Weights of a small mixture-of-experts language model, trained from scratch on English Wikipedia.
Size: 8 layers, 34.2M parameters.
Below are experts of layer 3 (counted from 0) of a mixture-of-experts language model. Rows are named router (the router's row for the expert), up (a neuron's input weights, with its number) and show model dimensions 192-255. Each number is 128 + 32 x the weight over its row's rms, rounded and kept within 0 to 255. Numbers have three digits each.
After each expert's rows: "mostly gets" lists some tokens that are sent to it at least half of the time. This comes from a sample of Wikipedia text that the model never trained on.

# expert 72
router:155121141116132105165067150110138192135185116166143170137140090098109161153134087062167084101117104122104060139083158128148091143146112064188148125100125135136099137142126141123087147141117109
up0:062112097122159137158071140098154112145163143112101172136173108113098086159099140134161095098118102074129135147181168138096149122109161140135134148122122108104088112117133126071109132137110155
up1:146105142124124092101120119110090117139150146131073106123153122149135111171077104115185167057202153156143063115122125142119111113095096177094110101084166058143191125129149093187059126134193116
up2:119168157187140077124134116124155077082139102055040136123150127147075160191139135114157118149147155134131160152141133110157087205121151204153172194195193121140133107113172144161116111080187066
up3:147147155045203144142156126127179160113106133129118113110102051128128168129127105162161114093125176132136133179094098032199145075041115148139084126124117133083204126108093137122142126104139145
up4:140154142128097177088153117130123089131102079109118142160115173141138141115118138169154134090087181138104071146130070114175145104154184101138128168143119129119140172164146114190128187118169097
mostly gets: "ation", "tion", "ers", "tions", "ations", "ator"

# expert 36
router:168077031102098197117132107106138163206109186148107097120135118093149193115114087209170178055149141134126116100136171118134110145130156098118131154135101160100080115158090109141132120142118122
up0:152111158188139079133091132083140125116113082133151133133108131097146156173085091140158109130183133136076076181126109108122157086136121153084153140163194139086172166162132102122091137128126108
up1:183157110134126109108151024171100117154142188137138111039169113117143139135085099173155097104153151107158092133089124130103073107122126104082086189130110111111147123159150062149081144068137147
up2:142085106153164093121150182128138142101135140173079159148134113096140099132097088219163147143142117137145077088122113163174107096146112119130101132176137174169126158172118097113150102155138154
up3:156081108163146162151167151038122124143128128188095165125140139061149139137151139142146119166133102117125149158131130149103090196187171104188151153176111184177098121190112137118122066119118111
up4:133156118127103119149141096105102146167149150139124175120085117146077149133121140084109133140107161123172162111037137165144163147122099160153105142163136096075122147072132148157097175124130081
mostly gets: "201", "198", "191", "202", "192", "199"

# expert 22
router:163107139104140129097131135093179112174130154081133151116131130130127197118132094099102125102187122123084145116134170149093115106163135155159156178135053132113073075153107085176115151188123102
up0:062088099153110141126139151144065130127158124158127149134114133031179112095140145151134148081126179106099164156150143141165174153134105103123109178177150146174117115138113143183120151160119141
up1:137177107129152093090070075195144163165116178173089152124104035108134139158137171132122165139150062142167168166164139118124088112134197106105172101106118114092122134183096111170162132123150096
up2:136130138164097122147156114187116066151122154134165144130196108110128129084151092089113086158183176121105067148146120131086143146116072105159144163172163167151115133125139111123116084157110152
up3:113166137140096087127157161110117121143207098089120151100123202114178121075148135161171087090180128107112137116184135091164201165094119103164170131119111086152149138110123110148103167077101116
up4:128132133102123132062133126154158167120168109142130152199157148135091107155087147170143144114133177137096136124131112192144139116109074142146104120119147169120094158108072167150144134148110197
mostly gets: ".", ").", "\".", ".\"", "\", ", "., "

# expert 65
router:126103133195054188153141130133122199122124092149119147151156146078101111171153125122183109152168081163172153172141129126165099112138107080154158183109153146161128168134119178122122149078201131
up0:121137124136162144145066185163100115084140107173179073150096126084085130125164112105154082143167142081150076162139169139167110079116084103135117242101132164084127149162158179150125093139134130
up1:103095135116115144087154144130106073108105114149157129112094105107136165188105120181136052130124147180111108147180111137088143178116170136099109180108145088125127104125109119156156084104162171
up2:161147086151132114081166125165115099154143123112100067105174174172115160111196095138110143217141086224172137132131129124142101157130116084151144111137075108077128121151143124148144130032147103
up3:104098091188056146122108160141137149150149141141136098122109209117092121147085140083085164110108108147230137108048115079105085114137166122137134131130114132113068138078120160129135134143082082
up4:177089136180095140117118179102093171160114108126063057115124073072172116193105149144115149107149098129133130104078201139119144107155163151116145114138166125137173146084111110140138143130147077
mostly gets: "New ", "South ", "North ", "World ", "San ", "Best "

# expert 66
router:107110080106164132162129091132126122118162122158171164133169136101166199208075108127121125101139121107097059145133127105180106105141095150128186091102117185102127166162086128087129152126210090
up0:113114148130096055119141104125117146107096152137137125136129088172149062122081152148149137076146201087214105173146100121160120149120094114145168179131078159110150137102151150148114116146094120
up1:142111061074101100103133113165158150140129091091134140128098136167201122119061105182138151123111129113141104127128153156074103120079143133127163127133093082115193155130140150144165153066111126
up2:148144083120095117103104117139110117148128124129101143129120099197081129104066078162105165067175161144107137110146184134131133108125160187138139104064173111108116126149084171158089122178154133
up3:159169092156107118137142103155075111139075123070083123113142145139142102214188137104137184160127083128125084141157130143113181183139192101137147098113107094128157151141133071081139127132105109
up4:076137165100147104123165143131094137151207170135123102100119127124108156195100142126142174183121118135153079150150098110082067152096203118131130120094164085117145092183171086118127136099095133
mostly gets: "\n", "\n  ", "\n    ", "\". ", "\n\n", "\n        "

# expert 38
router:139106131147154131148127104097107150145153093136174150112198121105141188094088094067128086112114107115213146071008172186126178108113121152165132143110169158052120122133080094124141110107140159
up0:127113134138131107156097166104168114170115104146118144134147051157142115135099095171151109175211153094117160230101135132122147140111086141108158144122122075100124082103163137095123145139152170
up1:119114114126135135123108152163159096204126066140186115141164151121138057092057146120200162195161102138097148146119145155080098134098144135163119096098140162075101160162101117078071092148097127
up2:123136068112119120103140059080106109102053221060166148132121163153137140105096101125075124104121136174148162142148151120151143147193142165180192177128083178085192125154161175147107104122114167
up3:085150124085103138139106100080157106137108110133107174134122126133102157095192160133114156136115112090072123061162158185081143161185148154150150157081121073072120088118127144114148135150101044
up4:137175114166158145085134117118155170130128170140188167087202110195055137107098124062137165084121135152159156157090184115118159136084151092095079113107118203168143112094121119117050100136121102
mostly gets: "== ", "=== ", ").", "\".", "====", "==== "

# expert 18
router:148088117152064160135122131143127171123124158114110123147156125110132132147164120143150153118225039176118117122142121145162130106166118095212107136103121101131129126143136123130092193088125105
up0:118086116162102104080111111090156139168088171113161163119176137087177158125136134123128121124113166167157124075091132101084115144163135086084119038093102138130102177155071156137106194181069159
up1:164114192107138185108158111133132157161156134073064106099127095197122149094083083148090119180136122155163138151110119132066183110094123105090178175105051155078118123138087086102165097103116027
up2:166139141094124117144069062152126085123147171088113112105145161097166135118168128141137130145172139144076112161119151169167124173144102158166098101194156122104150129202160115044131103145146113
up3:126096138108186108191136130120083156149083104086148151134165112132159141124081066099079147084078136186079088128156146147162138087105125114102136138194135140162117156181152099131063148102150117
up4:133122135167141166139104130119128143057158168130114131090116155158076131118082119103107094128144079127172123156085125179161170083134110090130127103118119086111159061142136125105098119145142091
mostly gets: "New ", "By ", "My ", "With ", "Our ", "Art "

# expert 3
router:125118152167056181136091144109181162082117098106084123125118149122113129204134132136195103118169109183160130124127123137175131146137105068153170119089148129090123104163114171124134188079193118
up0:096145145138121074080114142118183114155181124146107121110220112102082140109106102095137148109214104150171133143166201102136147122121056107139114105096133168116155166189158146100087132162153116
up1:179142100113143109164150090140160173160111135147183138153117090125140190116116090159097096080132095164155128160159152119061123084157176175156119098116148115075173113148145120069081072151147150
up2:164128138143157107128131106093089130132125129127135205137087053117100148119103083121065135111138100124078089169117094147044144124172081131125106136167203099142135127152137043158152118179046158
up3:101100140133155126134171107142126136187092137158126075137079066082204170095058121181113102127113140157151075128140120098143100126132173120068110149166078125133165141151082082133146119161119063
up4:080111149199102166063062135064160130104148115086119140109158179086165132133099122136150146152152134123220141112160107094127115107096074115131081117117152160122135097096135123152139158115125153
mostly gets: "Bal", "Bar", "San ", "Mc", "Mac", "Sam"

# expert 50
router:107136146164090157142121152131095118111094188153123109070155098100134107176133101191131142131173097133142146140091114166138086164146121154203160151161135131071158179192119125180146151109142075
up0:147139120152084162080047171069046124105106148109171154118183154127141136145122122098191195099106143091145107143076127144140088166255095150088155191157039147108160128105081085143125151164166142
up1:144146065152098114144146106073145163098157140165103131130122084095083124093128127185120087149120120111144139152109086126121124109142075114157093149195131097119124166151133090122122110173123155
up2:089141114163138153162136162083099118186124144162126145150122101085177138110144072145173162072138115138096120120085088203107130164122127111132176158170131117105139100158096154123147117192188128
up3:178159111105168208100159180116136117162062110186168084111107076069057119131195139137115109130164135169080087109102182104151093147072124085122162134128124128123168136140107107132166177113148085
up4:094114162057173166165079164134117172180088130123119126131130110073142097109131152160137113114126110113100179127115102136128145101097153072103144157169183163130136082165124167139121119127160076
mostly gets: "idd", "ugg", "ipp", "GF ", "igg", "oss"

# expert 59
router:150091142107076138163100191075138129129171124169137108094151093122132089123136125168128148144123152141098076134144145204165094150124096120140121173140111153154168131160105110133097130067185110
up0:148125136151071114107100117203159172083071153135123109147079090102153088156054160136117093148120071165062180131108142136131067077151151048144200102147145202137134106147140135096111151079156096
up1:134111120142152123134094170145156109129146057174166166102130109115114103120170138093098087120107152186099095104158097152090150136159168112139121136165148136109125114149087127150128075136188143
up2:162071103094159122099105058158147151085122094171108143120142110159125161108164150146102034186066103139128101121125138147155110167160164166120179078136103129197122126107165080124094119183130144
up3:139157139141145165168158093086103112121175213173102164122160147160147138116141196148112113127152170140077115080101120103120155092167121112071108078132154080120158166148153068186137123103116158
up4:166103150191143104103107080133108103109127132126141139183086166116146050140122148086154094139083148107112060187110133108201140105123128073124122143135131130100075097049110036174078116138091070
mostly gets: "| ", "@ ", "\": ", ": ", " "

# expert 26
router:165135100163174143129126101090160163096107127136118063126141119097128214115118095097120117162116130126133117161131138190133159093174107079172107090089107095145083088182151097176129171102175134
up0:103091126168107129127104107129115047083093117172157151140139152084186163065149149154132107144123107124091155117223176179096167133143100060150118131161139156047142082112113096174107163068142151
up1:124143101123150146131119113091168117125144183095144117127119106076109083135126092182157123118138123133162168167119151131126077123170123132140106073114134171150189158105118197121123159135095098
up2:165120141142153183164141117059142086130108107133094065099104135121071096116136100104115179169170139103139110106149095131134124130176150157107083194123110105089147121141076091106139120102164076
up3:107204085124151167170083103108128137159149095137136130114133129166112148076127073059147102141138162140131131077131136160145117155185057141097157146105159174128079131128127114134105153176134196
up4:158127101143094120120087150095172076119143103132159123117162167088129147064081136166207099150129116100118114089174167121101106119154128187129124159094176166098101121097091151176173058144107148
mostly gets: "(", "[", "{", "(\"", "(#", "^{("

# expert 42
router:184121152160129119170055130096170123113133110222144145129137076108089084162123105091163089123188091071130093075080159114133106144156090154143109114156163141098125195138091144134035074194139104
up0:130120148133133109085121173139122142147113124142104076101103105118137110190080176119139091125052106179212176076108165080147157157113079141166126172122069138089104191072129102148117100127146123
up1:159066111068067129164173093092079079119111089094136084137126109082162157120133165107142157111097087057064115146111117109121108136148128117143156164095131120152101155147180175128128134163180102
up2:087127142107134107165086145167117136130111135155159171172130100182093138132148145191145191120073090058094150143099121187181129058113118169103106162158149121088131142107110096152185121110094054
up3:070165086138114152138113136108118100099107100162147068098136085149203096139121095148125151128114081107168135086156111163155097120073110110071143170100106147118110133138193120156077118141162143
up4:094064189093116104093095182116126154141155117100120168166140152138091116143110122204113149117102119081101126134103127176171114187143134182129153183147146105139153251105202168130077102168133117
mostly gets: "ud", "ick", "il", "ut", "ili", "igg"

# expert 63
router:113144134152123188146092138089159107103178147104105070086106086150114106152093130087135121130140149124097146132104176135124106208182083120132168150159115135134046172150143098102109115088152138
up0:197152153140099133082109148110134125097082083118095110085122127148142130128131137136117148086125157139100136148132064123182082116095146106090129144122098107138129127141161091115149103134133072
up1:115138142128062138140185156085121121124151129138137130101160135150080193117146163157131150057108100082176131108140124140132120153114144143111158106098186187160138148113116152163080170123096126
up2:148125130116103131125150131160118222125130098108165141146150102100133134139175123121096101185121088205150154130150145138119132082120071148117107216172110164093096160156155123151135137082176178
up3:147087143191100103104183134181091157143116172186105130168121152132078113131086079156123134113089162136087142123061144181058200179142090142182087152058148057117149140046146098163109114123143136
up4:174171113071103086133072171088141026117158125140146120107092083090118190132088082104131108113062152143120151161089071139188107147233109144145156152157158124161162090160157122140104173142148151
mostly gets: "Animalia", "Synonyms", "″", "• ", "Density", "Arthropoda"

# expert 76
router:173168158151112247154137128139178134111141136141141131113117104085089170082121150114129160136140132162163156171132142199189118093233125171115166121148107125071117094157102107121150127139209131
up0:103184162139155115128140088126113096087113171182152096151201148190082155106126108098131120126117181149223133138088124160189201126114167164131141117144136157067163099147133168139146106094134132
up1:192187164091149047115183066145160147180132159182070143078108114099157131140065100141138200114170152115107159076125087132141119130116149083170139109138109089149148132125140105137116135074207142
up2:156163125124103070151091188146110135069101200131154109137142158096106142161149162127095157175148105176047111110157093063109086135113080135126137149159110143165156124132114079118069123169174085
up3:167163092090117129060089127187075164160111136096107176090096141118104120139154101150180099141101113178164172131117144171115095137148083129165141168082117147167174152104123072158183165103135137
up4:109141148188127114098154127083207122092196087173147133139101136137099094109148150124196045155153113142117130144107185148138135138093115139057097130149123141121085097107112175117153147152148095
mostly gets: ",", "$", "′", "_{", "what ", "£"

# expert 64
router:124128080154102129150106068110145130161221119126125117140163113118111114081130103138152103055118137187174152130102172148131151127185103099110190123098092132157095152164074137112091151137119098
up0:117109123123120169093141133119108136127144162142070136162174157141159127117124157123120149083135131128128127119071126099169115151186118154152138125147163128073106148130086151110131104166141182
up1:173110086140148144151125137095140165115161128102163167142126143032158088078143143138134139152096162094199123124060146154141121117085089128165117135144102118116125122109107140131010160139120110
up2:178183078187147173127117107161185149131139118077153120132112131114193116102082128149211129110096153116178136098170117170108136115088165154189096021188132124130171103160123205128114162138108061
up3:123125141201091164094100122168100142112155154099081133168148109113072133123128119089125176122140139124110152137158140115109138088170121101170162141102152110133096148139093139131153139114157100
up4:123135171146124149105159104171120149147147172145144091107131122104125098151130144154157138157129127131159150163101102112141141095112145146077144108101161185157117119080064119119127188106099121
mostly gets: "000 ", "million ", "8 ", "00 ", "7 ", "five "

# expert 4
router:114097130181087213137113072111122111133134174122111105123200096102137093136128107135104106109141125231139151148044119108110105130153089134139134119156156135100071136182120153128062155093128115
up0:119179047144107093145123204113175110164151138115080101134127096105150110140130094087116122053125123137068130152144110146128125151183098157137133057112177156144129113101125166110154178130098062
up1:132139144120127121153129145136089130134200094129149126118112133206178122133108164134134111093149071132117136124087100182103085115084137134104130095100123158122125170144163157079124114122119107
up2:142140050195048195146131155174108164127167117137128141154177136139087128105085117165108099155138123121130048135094120129144163105153167078120097158146146176039114173108137103112158109144208127
up3:176134141133152193158189130109093096134153127153106104074142115074162141087115091139106173105173150125143130157126144116132115117149127162040134173199132118068162109147109106106140190074149112
up4:092166151183118171115105150137168055130133159146099116141132151171170174154134119127120205109179110158102144152145109134113128141166086112105115135107201153141105166173141112148073145130108146
mostly gets: "11 ", "10 ", "17 ", "15 ", "18 ", "12 "

# expert 69
router:136098127095099159145092129087141111071144133172149149137137144135110222133105110114123108133159140159143158147084145082180155119179080127180147127150125148076066122148165154101044135142204078
up0:084056146106148093147085158144103143117123127117121168109126149107143135133144128143141209092124145148069085082129091116165101123141105111182161077136141150146092122170174142155115101138161082
up1:166130060142126198096064147185118104144098200107128166126146094092137093177127094133195123167152135122104132155144138175159149110095138136121173162161111109105127109127121172126157071156055093
up2:128121082096162125143129124139092147087127146166041122143131139104125142102127053138107118141158122150093184122093131110119120104098078141135178155179133134069115166100124149111103074163141099
up3:118149200146135174136059169089110146198126156122117142069111138118121135126084140131121124115168124152128128153098163188157170097080207159152170155082097179168138169141174109147179077122112111
up4:110141106087065097093066131132090133101129133117093129113120138114084144143124139122126077078161097138162097072087088121120126141171123112100125090116117195114184161134129126151023099109188135
mostly gets: "á", "ö", "ä", "í", "ai ", "ova "

# expert 44
router:089108132142133156143042116131101148150146156115136127165152150103097144094143096155143109043084143145152091171123154165146131133115172145137129178148083163101065140163117129182092145096098117
up0:114114125134160116133132171125093120121114127098103103134163139135178138125134124132108125112127081088112088124151108063181060078123158130133101130132108078150115164106143112099089111134102143
up1:151115096109161144185113101070106197117144112140132085138109123183119127098136117154192148127152164098098122170117153198122058115156142161087123111150113122173130106122085110098114122143110138
up2:111150087119179161141121128181171196130119158112102092085152153101120114131123160068128133057067101150208127141046143130128039152088133121143136082070156114157118053118160122161176154101148110
up3:151164103136127112126087164134154138168111092151156181104144121034143095167141110156122098113127083071191147146174130147139071156092110063123183125128125130153156139115160120187143162092113100
up4:165138126167145125110128144091149114122127146117162105097150064115154113059093076169155133178119128093062039141138147169129137114121107169088130138126102184154112136143157128127123100071132110
mostly gets: "3", "4", "5", "0", "2", "8"

# expert 39
router:097056111124077173163078070117125119128142208112134141145131098131147129114156120143150110086140100185156123158126130166139103067149128109148136165116106105112101128170121133156101158033135127
up0:104089135126127164132134132140146152125169129107145119161134118153182112156209126055099097080105091105165099072105078133143065066138085138169084110172090135094064114111091125149047143076125146
up1:103120106090132197141071136145160118121095110128102140101113155200130165131125110104063104160104146139193107139127126114124105099106111141104094149101110171107101210161109151066127044108146031
up2:154116063083146140144143148170137141115128119126110116097144163150132150144109133141140107122092111115113077122181124194117142209161101090115129126164144147131127072160136113172141048108172095
up3:171132102158096151154116101113119125122153125095108130140125145127128136097060078153112099130131128193156149140131141151160125102073110106182143135140139126153179121155117156128106093096120137
up4:135083144139133152189123098117155117172147144147075148100158134132128135110102106086138122039060146128112131177130082149144146080126127106193114151177116123099116153104117131116041135084125124
mostly gets: "----", "Win ", "|---|---|---|---|---|---|---|---|---|---|---|---|", "Turnout ", "GK ", "MF "

# expert 57
router:218098167157118130136068154133094113055123151138151118158135103147121136123089083073115083103174131131090089104118181123183181120145101126153110108188153181140090140226129102146047095128127068
up0:116117150157164101116170179135140158092136118181156180144106150141090116131078100143098146130122148082081156144137144108152143132107116100099133096140087084131173080142149150056112110142132109
up1:169089107150133137125124132101128152131134207108146164103102098069141127122109152179191160175061103071150068075193148121174129106140134128108102093134142142163185094130105088179140098149117116
up2:165121089104167131068087121085117070151077138139169129128073146133102029124118099071118156098106127133158108182126097155171148182142122202153193184118106158151094127101089077133126112156097083
up3:144175170126108125130047122151115120093163113129092073112132116126191132135141081052136121154110104106126055112179143108154160119096113141105085181169128141145114097092126142103139108105197134
up4:165092111194111174086211108134074131120098152200113119166116145128140101178123095128112105111103098144141083095107149147139028125134116150130143076122147078093153150121115154132152094127163129
mostly gets: "č", "ov ", "berg", "ski ", "mann", "ensis "

# expert 79
router:144075117088092217083082099147141152138103187155100075136140156125113124165149079143097128148157110145148105081119161083177091073142140075170078155085121106111146145182162186115155106130131124
up0:167110157124075102082113136088117157106137133146084129124158103145152089158091100111141128072128097161112162085146129066231085068093138144148099170097112087148135177113131122133112131113167152
up1:183122087123147127141102077160117116129128135105114081130103112166153098122115155133138162131136146176094139055063131134079152202113095113112175087135190123155127150092161092131130151142122118
up2:126128174129106198095058107091094123110141124112129124080140118054134112155079116131095140118173134093154083099067082107175073100211119075110108178135122134106134133133133146216144192175113175
up3:150168126116142095142043111105146146058133095136116122117106111148180138088132151092151101137106134083137149123102121102170179101109105118107157158152078146088170117066181121232100175134112107
up4:175146116096127168121033101124136137121171131129128112124138138204113081113129096125190102141141130165130181143099113119122163135123098130153164146103149088112151129119174078148124153103149117
mostly gets: "200", "199", "201", "198", "202", "196"

# expert 19
router:145118053108117157104142066125182143137121180189095111089145122116072155148088106142141102110120119166166122154133093164183079126136170088126131099132127100070133127110112078154137155100111102
up0:112121111148090117121158108120152135116134141144093114146160096201116126082096119136192093025099170116180093061112128125149117127146141080169119103134087105169123130133081103119104139162115157
up1:169139124130084153069102094112115111111137148117162162092105078155104151208123096180123102112124172168128098073110139126134128178133098171126136086141110120104078110098095181117179167151122123
up2:128101100118138087059075110225182180110171137093145174163148104126107152100120118141145062134108118111113146098161102148189175211119125102164113074131065136136101139130093092105170109112107102
up3:148174096090161173166086091132183101101106139154208173206122132126101133087110092090140076133105130095129105155085118139136180164168167094090068134112090154130152113171145080133113112116079122
up4:096121093099081082148069132129121093149108052135144136132151089063160143110149125099109193072147150123118135092046170133115085167178111157107121117109169139188174122159107042118148167153152106
mostly gets: "such ", "about ", "many ", "other ", "than ", "some "

# expert 8
router:159155116120141136162115110115214162127175168097075097168137141156096116158107124168163083111196137149104139130113179195155169110100155137113135113130091128114084128107141119127070094122091141
up0:103104149114081137180144104078145128124098103090106133145127093128144181088178123123121111117165105134162092190095086149179128098106091141174100104088100187146115119205088166117130127141117139
up1:114071073137040092162101089120118114221075184127052153079128123139162114132128109136110085136177152106138153189109139100153071093139186125170157134155081157148137120164107147072145177102077124
up2:181098113131094114128208129154090128116098107116125185070148184198102099140115092191063128142085096110107080162117085177165102136097128154110152218149105121063101128156072151132145127110129107
up3:113124139151083217151069149161193184130114167078198197083101113146113170114081097081129100064118153131072111122118107143195134104159123123150080137180139130115101129100127086137158155056083159
up4:112078135093116150139114130091142128130131134172128167108157065119106144108132161131085102139175139120056115100095144136155168085121163148060117088084095161163133098140116102098129115145118153
mostly gets: "′", "Coordinates", "Born", "Clade", "Animalia", "Phylum"

# expert 30
router:174168132111127125175130108140208168167099190128139120093163147118148124125095099166077121120150111191155127096053154116092100163113137155122186122101082117134135092143129094185132166089132090
up0:110139160126107135072170137106119140149121109166189141152114130149100112112118137121156152114123123059106108095117118121109161125075170140119096118123121169172079080150068128062122102131152123
up1:133116127127117130068211136153118153128145128152100102105158099076138124105106138099135099141137151118142184108143168143113149141111106145103201085093138108106092150131144124142116123114122145
up2:166158140093114170159141134186108211122160127119117062131111154114127151076226120144122118141135135149084122104130185151124107161101171120159151045168089159112139122165146128112165093118119123
up3:146128097072057127143117143117127146037132128188148161060034178158074193141103046085120175170100163148131138155095154128148073129134139159152186147106094151101129148144088135138140110126133165
up4:119164082143149141085137114093111089175162060196154172116087148101122154141101082112127163060115119073105165142139179106144154081114091064148136141130127143081081150145104156123116134160172139
mostly gets: "was ", "were ", "also ", "not ", "who ", "have "

# expert 52
router:175113124091101132117162112092189137167210086152165101112178108101075157172151135115123075095145122102163071133134131177117061159153075160088148143106110107148087153135096093130114172100158101
up0:079101115158151135127108128183140114078170145137198093117046092091100138165159177117136154092151111109131133128160121137112095163140123070073128130065118079117135107124067157097125118110147137
up1:134174065113073182179114121158199200110156094164119144115126151135110058117141112116190215153088146132124125090116176146078147141140169170097117177112093144116164155163044204090089122134102113
up2:129175125145082175148156089094147122197147084126116112179173123175130103112193125164156139119140097076099098124153101116105114112115147119179111117169130175141120188170169110152144149139117163
up3:124158169155140192116197153119182092070166076151138116137135155136139186122133097089176115097113143091080122139126125142102106177129146157177127150121109132142109098150096151135117101099146144
up4:133114173159177109174051126185187101132158191122156109116190094143138172154085125132134067197125114166118169116134158130086100097108102176160102143144147108150112153184146166130116136152095078
mostly gets: "while ", "when ", "because ", "where ", "However", "but "

# expert 68
router:165092127143077144139097127121105143114153096107057143141136084120159167102131087143066157156154148214123126163097149081147104165185121109157122129142217168114143137152115123152128154121161113
up0:095098093097195122098121088135135094185170084123100218136151110169122167179112127161160151146116180099116114100086155092086145159110171128098147140141154122147064109123110091184114134168153114
up1:126128134085137104089124113154120121105156098147141182124107138119061163058131123160105184076177152161024069151159117120063162092169155137164149148142069150121119153140154102103132147105181157
up2:103155075141174089106184088135193159127205109095093124166115133103101124131089139120096161097132124163150108120143096154135123079138120105147130108103142109131065169171149061085145096107161143
up3:127148106129090082081114078134069118186114161169077144158153089169178110102024104084101164084133162087172110153079128124151103052143112085170212140097145186159087172105117182090105134035134121
up4:099096148178119145118151109162148180141199100163153143108155165199117124132017155136130078127139173126136127153106118096108117153055135106175188166108102130149080139125098132148108114110157127
mostly gets: "\n\n", "==", "===", "== ", "====", "=== "

# expert 20
router:135104086067084130139151147160123170171109113116155134164152126066144102116107136168139052134182137213219062161124084138126149216141146130205137113134140128152143140170106103198077108116124079
up0:105081104159153108128083161099144130158164209123095153078131044108137077168134130072159157202133081136137094152135092194134126188144128118193056102136090152129140117171093131111128127124120097
up1:098115118130137156191124127163180124131147152139116100072158133123148100147107101098091097096088131168196103073097099119112075179051138132113198114167116124204134195094090154121124161095082109
up2:116132164108151161127147150080136153098137109189106133167104060107165145091128188195148109147113212167132107140146153112093134187163121118143086136127151152110099190090089096137127170130074129
up3:164121094109101069127125122096151203202134188099149194174113163123125143120130029073134146173176134144147047129156126124099146127141144106094163069138141115061158124093149109118127122139111121
up4:084116101076112185129082155111115077125133109168094122157176120085137080123137138176142170113168159137164190184117125157115118171102136066132124125154072098160109109132110121104109124112114114
mostly gets: "It ", "they ", "There ", "wrote ", "They ", "She "

# expert 62
router:111140118154112115084153060093165173107188125164152104053161142110148159082123120091169107135119115161190102143132125127139116103123165067130131159150136121103125126181117123119159127158182133
up0:155199137131115130120178129130137137177151113118157162079131138094177170087132179140168108138151129095123124117094093113130126123128087141185085140115123096102123121168111154170172131112152155
up1:166150181167073128134170148061073125142136139124088112130137142124061102064116084122124120162161125136160106126132109106107145122164179070132118151119100100101169061192177148147078132125187179
up2:114095168091083153117100072072095084164133141175109142135177136097159102127130148123044092095111119108140094167100106115135140154120133093142170141142163158130209134130114101121131099142105109
up3:127127046083163160121062097142079111132255145105131138085089081120134080101104112134117162094165151150172157113167161115128140186124134044132117134115121138159187137169115182110151109110208152
up4:103136100041097083099137140153081174161127102102132140102128120071163187086081122189116158118143104145122173185115116101141075123127088113082117171136123165119132078170129097062154148109121133
mostly gets: "September ", "August ", "February ", "April ", "July ", "October "

# expert 23
router:141124116159127131072085117130121179129161149159114139097155121114147128105127101157178152093088110106223090142112140138134116133109139061166175102134066147152116163125095100070088134082153138
up0:088155108136138119117093066126148106159102083127112142146145114094162136071148066116135040142134137145180073146128144176084161167056131103155149154197084124120022118103166082161113130098098096
up1:113094098144148101115174151187146128113095146130152067121065130068089118167165133148095162102139132079218117140134162125120206101079113123089147119112116155139131146144081168104091156170095124
up2:160091085095093108136147107121157122120160058133158112075105129134169123106184157146188116112118151084159138145162121138147100131172181127115191112145146166146106120150108158148148071103147120
up3:159095143116132125139180093139176144139193158126115202125191069147116131099089103120155082097119104113185111122128112150154168067087151153100136115111168162153135139097123133136125153148160159
up4:136168064119095089133137108128184147095149149153163112139154146171103171149096112173148169243136110152087111115078168120111188125203113143103130141138168111097113136167106137118079130100151164
mostly gets: "However", "also", "present", "two", "however", "later"

# expert 29
router:130133128132141132082115154116086145160157180145096112104124120125073123113139100124135110124159115154129125111163129162160134101154110119163124111132101085116128159154154087115106115127112096
up0:147179117106136135091157121165104178199141085109111167063135148101153138101165148137119116150104079100114154149103148104171163109085120185136124141117146161077077138120099100092161113120108144
up1:127133171123123130215131153105100139150146132159142054130146133133110145122145158141079094111090169068142109109194152110095172183068152091136078103083161123106123131135139160159113105134134141
up2:181159069126104082117102180128173096127115144131131176162098137120125100124102122135162125120117101156177128099129205084074137057119136131124089149124153140151106139120199123125110142104191058
up3:108086130146129114238112080115119165130121124138095058140126093132040166093122136153122097112117111122137117089097183118161111181094159117189121128116168118152177101116097122122201182173118162
up4:077088099129117163168093139109124159109128154191153055111139069115143098154118097166084112115135076127143122103141125119160139143112089102181181109131147126132123066091146106130118121060155118
mostly gets: "for ", "of ", "In ", "during ", "against ", "with "